Below are experts of layer 9 (counted from 0) of a mixture-of-experts language model. Rows are named router (the router's row for the expert), up (a neuron's input weights, with its number) and show model dimensions 0-127. Each number is 128 + 32 x the weight over its row's rms, rounded and kept within 0 to 255. Numbers have three digits each.
After each expert's rows: a language model's description of what the expert responds to; "gets" lists some tokens that make up at least twice as much of what it gets as of all text. This comes from a sample of Wikipedia text that the model never trained on. Tokens count by the router's weight.

# expert 31
router:116102103156068170113123096076095103137150124081148175157083097130119155148075108114142134093137118064079159174140169138086169131087106175086147114161154143097110093133132122091109125083119119150140121070078096076135111125099195102148085116150164086150144105100106146193123085094149158113160163134155174096118172164131169080130181117166140112152157106089136136160160104118052077195152
up1:141140166177153116150137181141114111144174144129126066137127131133130126092131153126084148136114056115101153073130138114132113128146139106128182104107108094109075095144145167168205146169093151179108122102103145108113139090125074119099109131108133114106107228144126074116189107132109107095115120190074161147125111162097144131085139154168172176080066129095169073047100119200106122128137
up2:105137135142103131099119171100165092143131083140151135125170147158084110091120097135082125165163137119099087176094128102150147133108173080174143163148162152122152123180134170110144085122144139105172125171116106131073062148146096152167105168096153159160087099116107132107104144217158086172131162136172155132076119112109142128119079185181068160090173105126035063105130170112146141102088
up3:070107098105102137113133126154119134171172152141127153164187175181080169134158171111109142107063110147108143114125095114116117124108169147123102093130149137125101122203195147064132184081109051121161139101111063115137108127123158190126117137133154105169113117064136074109121088143115051108164185124150129133052164136097090123103151107186116136116110083125141129125102156051139120136122
What it handles: Leading digits. First digit of a number, mostly 1 or 2 opening years, times and measurements, e.g. born '1'981, May '2'022, '1':48.
gets: "1", "2", "3", "4"

# expert 0
router:131103136102137144112158138145119142154112101110072196146096104107146149099067116083039054183125197088143137112092163133150128086154119152155174098120106110105186133113081106141137102166089114151071135130089146090132104136137126120086121168101075113141159132110116112109113134091127182144143099150147177074118099124064140048062109079129155082118168130151118192114094186131143142154121
up1:130103112159131125159175139097108105166046095216127118175112154169099156139109171185113146128094099127095072094136158199136172125112114162124112089166122126159121138149171107179109157087135110185147134167096176118087203117156051110147193145120047114098100129161136145150097093145142141099116132113119117121094072107114126125164193142104114101102126112084074160145147131172119148115122
up2:067159136122117087110148106141144152125174152099147105100139164169191107106144125097098093104147175141125179083127134153089134140135177102068114105162080050135127125165139166133143141109133110133154218124209124108151139145114166153109129131137080165161092125156153146106062113104116121075132063194128154054146120075105092167095161106191127077124118084142144119093133154126072141146133
up3:080141140115134141078115111103159122145158153111149104136040121130137131101124102129141150138153201109161115098114143132094139145128149148052174147082152046118129085124135164114121191142102050142148137154126120109104112066075172146134124139129154170123119111110212146100077080158209132143112077163095124112100152095095138090069138132131127175109110115114119132066173138071182125128161
What it handles: Role and comparison words. Words introducing a role, name or comparison in biographies and lists, such as as, such (as), became, named, appointed, known.
gets: " as", " such", " a", " well", " known", ")"

# expert 29
router:130104170114175155155140190064182074148166126069117127104157105104090116195160115129095118169124177103176154071147098131098081117098104096137092111189121117191143145115129125098158153143093105082151145097166122143170186147168132075150184188120093133151160171118093159176147170079124121095154117149128098090114130176140140139130085108154125139149100122149168159135093131171153059151164
up1:124178150156131085099119156161094120120163148125115117120153114116157136141161136174130129129107146101094131172162138168094115082159166104153067114103125154155097197097112138187133108124126119124168132119123140135095161181077066112117125096148171131195066123154140134116169170165134122119132123065156112126044118193116093176188110166106174080095117126120087100138141043170105120137042
up2:097124112150137126179087159112132102149136135086143108176142191094154082130107123143106143167121148196114145146133102164161114078115150179035143143121100079091152145131112148113098108162132111119106136101132085110134116110140192133110130116150183127118169156180164069137123179205145125041131058103166106128137175183169166140100151154192100120127097113117175171072100109150124111108093
up3:155111096160111161213114138090103099093091113108130144127200119133147114090114113069123137109084184132117065156090205117103127175129160150069186117113087135119155129098094182105087178143174117151114112123108111107171159129075129090114155164125106145122100104152126145114128160168126161031115095158136178162169158170122158136161138142173171112159153075118179175137103123096125111131167
What it handles: Line breaks in infoboxes. Line breaks in infobox-style lists, table rows and before headings, such as after Area code lines or before "- Occupation".
gets: "\n", "-", " UTC", "===", " All", " non"

# expert 26
router:152080113198073157117121114134142172154114070110151106149097079102167114158089128164159127067112075133139172133187057138137162090186152141111111133096120099077055146141125072155107098137110135167223161121100102151124069122119123087159158095133122114186085114142166146107160086105116153149157146174092157109109078154082131083142108088140094144123119162118111129126081138085144138094138
up3:112059107157121112119172066130099159069163133073123111153135186148105092162144101110112137133112088119111108155114100174136170159167088126139110120159172124153150129142210136169124116200106072167155135073070121168153128159077098136146134151077151134162160156170141177156113196179115178117102108130115081130115117155063106098068131117117072176148121130093110102176124108147096156124115
up4:118145138096098107153070157132108127097132084159142166147146083110124175112095109066105146111105144125084096153184086175125157115116112166101107181185154144124151127141140158114126164181134107165170097078083103134098041107105152067161137123155121060166151096107179145143081086135171095147080103120096120118154093220137167086135133150152142086146131132115140177176108157070145126139088
up5:049203142102143133179080140132118141177152090129143124136098130140072083139133175138132096143113144119143114118162156122167092127097107144138078086122107130151100109121120173133106128110167174107142122106142094232103083119137182152189112112074118095169127090154120159157124110167180097075162151153071179147134164122095149203093114151134150132065120160136154130119118111156144186136055
What it handles: Mid-word consonant pieces. Consonant clusters and short pieces inside the middle of longer words, such as st in seamstress, sp in perspective, ic in inefficiency.
gets: "t", "n", "st", "c", "p", "d"

# expert 10
router:101132157085100170124096156127098143135151150091138164152173107177126164139147130195132140123194130096169098098093136153150137171144065091126186129124131144117155171203131111101088123086129178125092051093187168082103112111175081117139070106121116150086098155138095130152130140117085098076155166075169100122159133105086104102212179127097168097131140120124163147136146123139096117170089
up0:127123133168149149085132076114116126165184126085083102141091143156100059081109101117146086105092174168141148192149115153209131140135121131127088093084167137163115156104111169164104159140140055091156172131123131098121131154113123128103133090112149093163107038191129150157148142135131139073146125212165189203095081121152099129122121141144119104157156163151127125192131098152160127129132
up1:120145076098112069099120136095133087074122088171133168153125145102129182161135103137073174095074058129126195103121080081068110085077129142116139177108168157135147161132178101119101194158105089134149131149078060129148153144099128109148142140157121171121153124089130113114085111087138067164098179125108169088157152120099091149044149135124118137098133119141064107154105112096123117162143
up2:078139143162121159109103146142083165161088160108083148045131174183172132148126178138142174130135111185137084078104113176110097143181132130159166151151112093125175124152127095157161106105157167175117147120174137180143110079152132102089124165117113145079097129153152207162146170182110149149132113177107201162112140128148093137147126149118103093059079107152141141089131181152152102153178
What it handles: Year and date digits. Digits inside years and dates, especially the 9 and 0 after a leading 1 or 2, as in 1990, 2015, 1956.
gets: "9", "0", "8", "1", "7", "5"

# expert 34
router:128164157125077178095117168122098124119109142102126156142153082076172202141092084141120084135187137121119176116101120091145129152132097129187190083137139159064091123114131131083134145096115132076077099164107147165186086103117057131110110113146097139090117128072102097106116124123103159173169140084156164093125145092132086104190100139065171094136180157104147159116145091107137179116178
up1:116108094049155146176128171096149194100172088201153153142111135134098136145139127162146127166137166104136128128077163124142086141118194088102086130121135168142165121104148128126099148119181130103088117099116137211109101098107116077100155159152113106124146103125178096169096105137169098153118153083124105156038162144135118132152158175102141095169100055134148103176126194161133135147060
up2:124119114148142097090155129062145126114160169153105155135172126088094093087079115124101165088112163160112087139132086169105147163157125102171178103108147123113213133182120129109150145098127172104128165132135132133157140109134172117135113201121102172134151118143191133097095198162105187214086120117179127112158069088143169173103103134120045125141117096125105120099132127089113054138148
up3:069130167114173127163132115160157179127117113100134134121122136108093123137136147095166226133145115098131128164122119171202129174145165083135119159168157104100103065114117202151109158151149149100111110123103116122066114115152142152132124091038149099121170121081225186098119131160102073126130127129112145082099138117109128149101128172143163173139100139175151174181124127172158135191156
What it handles: Verb stems and apostrophes. Verb stems before an inflection, apostrophes in contractions and possessives in titles, and some year digits, such as involv, It's, Lester's.
gets: "'", "0", " de", " New", "ed", " You"

# expert 2
router:086096120110129112111074151135129116153183152088108152084100088138133081047195183107136145123117194114150127156111082112092206158096129114154122076117140082137088081136102081151136149165106151069151151155085080123159116170141184134114117105144142118065105110104154117132123098103133086126112162076134166077103143114113098135082069090097170076119111111144183159157103128108170162099096
up1:059104078128173075169089125116125212158089096098139143085134113188073088097152119131109114184108155109148142124149152129054113096134140129186138101106089133137129140153122150125092152158143226151130139118149106149102101101100119149086134144149163137167178141140112093129188148097092137131091087109121133133121066107144099185112169151124189173188161114089112189145105187149126126147114
up2:101130140144137131109118097137105107133147117115147142099137142170162117145095148159089137150198089151164161107162134119134151135160167126163082114136110174120126063161124155116133082132140125160156141134099104110105148155111110091097137073106153086151054142181138106178184147090145084139130052114117113092127161212207130141118091144155145059142040035107117090144178117144136074125140
up3:119134133112103130211083069119145139145118063148097117180154099109094192157123160181101109167118162220126137171102104098099133138119148173108080166143089123137136115140113152118161146089173162162192135132159093127132132163138104145145163189082136074091173098101157175122179115142180118135117128169074156109153122115109179147108176150128148153162141125119150123134159065160076163083168
What it handles: Copulas and auxiliaries. Forms of be and have, plus not, did, would, after a subject in narrative prose, such as was, is, had been.
gets: " was", " is", " were", " be", " are", "ly"

# expert 5
router:161084153143079165137112169116134059144173130095131151129106085130123164156096151101095148093140138088176085087104159091129199123170081167130121121139083174082137161122101131155146102102083083091103144145171183102134088166140122086133107085166168177084150151086087096094078085102090145174169122145190149107172127103117134075138117121111145110204165154179177114131112110117137124101150
up1:149180113179191078115160121093151107117109082231138119114096133149122091087120111129168204114102147144096080140183156102168115155165154115103180091131145108168137145093111145102096184090119090105161180070063116096104159139098181144132161149158175125117114135173173135144133130074119162097122114110154122138105151160118152112117087101118116122144092113128150123176111137141079086128038
up2:146117163111156067127135132114085111056127135179126153099129147127127149124155180085126101148105111095143142120145118151105140083136109189094147100173201121131135125125135112177150187115124170167076211114109137176101167201141146128162106153135131129105145101141110102152119147158125103118140070102089102164116050094154149125053155111193141141157077183119171175071074101154132130096154
up3:133142142110143109139119165096097156148069143165125117192157149061109127140120111050119160154133163125092115136090138129128142170133109138154075083113123099144077134126183116152115141123109131144099107150149154140143090102121095158150137147116103103144117123147130135085118159167138167069051154048000196116152159082163172118189083156147151143149083147111091131131111116153130070087114
What it handles: Digits inside numbers. Digits and thousands commas in the middle of large numbers in tables and statistics, such as 165,904, 103,436 and appearance counts.
gets: ",", "0", ".", "9", "5", "6"

# expert 25
router:131184136188155164118144154138132092230138180152117180109100124102146173157113115135117098102146131098103109148147182156144134119107130130155090105094088206101141141133139088124204099136108120158102130113140124120097094173152141137174103112146132127141119110058212088177175085141072101082137122072123098098154165131102091119166133188071123126111139096079094100146118110159176085134106
up1:096169128109118143138159141049127147167067047119141159119169165130092146090163172145102149078162135164085070092131100152156127123107136078148156085053124152123109140156190112103135131111108140123130157133107104167103152121149118109171139096098062092165168092129175073150170102104159099162110095078144180140104178116104139135131108126199131124136124175085157127180119169089136196116131
up2:064101114179174148150120123103104135137139083174147151172108181103131105161185148141127065155158115067073123177168170133125114160164123174117164151166110115190121125130128140160140101102141147085176155085128132126174117133117207078133165096131094125132079125136163081101119143131165091105113120107147209129137176085139140109148147156124130106198144114124178116176159126121141099194054
up3:048090132173166167131096069139095145099114105160139181152189138066189136114174121127060112198128127131142148092160108120069124151165138116143148176162094130151151156077123124120143093138122122158122157123135049160162074098098157131113165149132157169153130163103137126125177116080075138156103130156125143123089138118056126146140151168156089146108099164168136075145110174144076131080167
What it handles: Year final digits. Final digits of years and date words in historical prose and tables, such as 1945, 1913, 2025, plus month names like November, June.
gets: "4", "0", "6", "5", "7", "3"

# expert 6
router:075055138123119080136130153161091099163141148081111085156121095133121121149094130093103080152130157132178061117063115115092118142105114105160106081184096052102101139143135085072141103152110104109137133127154141143154093124180105066225087122049139085165206140096115109121109132129165155148167161150117135117129145122151089087133103141106100135111142139132151102134146073162106102162068
up1:140144146171164100127081115137113098129112137174099146128121225148104130140115208080112095147136192158169112065144188105126090105117092132131077074158114090124164133129178169127111157141092226115131129112137119152182161112086103090095104133107071092127148149106104112144172125120110167127095099103145139174144147119108152110180095110189135195155149105102121143129152096069111075161122
up2:143074177131108074104098118105165101165121133128143098085115149142129109129123106081133140097182129142127090145152134066075092115158084126148126134136144040146058129152174180127134164170074152168134147109200107079099135142103110161150109134122152149108141121121090192109129172174133135091087128132150137130086088104131203129121128145213134150134164107154143155061103090065069109094113
up3:120198155125109100191122098115162153108104109086121084083102147156117117087107103065180125115120093127122116159171126140070083114124141140093076090150163112152067111174066080154075140175176150104096092138096197133158135152111164151051103123087081085161137170111124109130145137173158126074158095119136093133064081104111121097167166130141101139096139177142133155102112101102148161138097
What it handles: Ordinals and counts. Ordinal and cardinal number words and digits, mostly in sports seasons and rounds, such as first time, second round, three.
gets: " first", "th", " two", " one", " United", "0"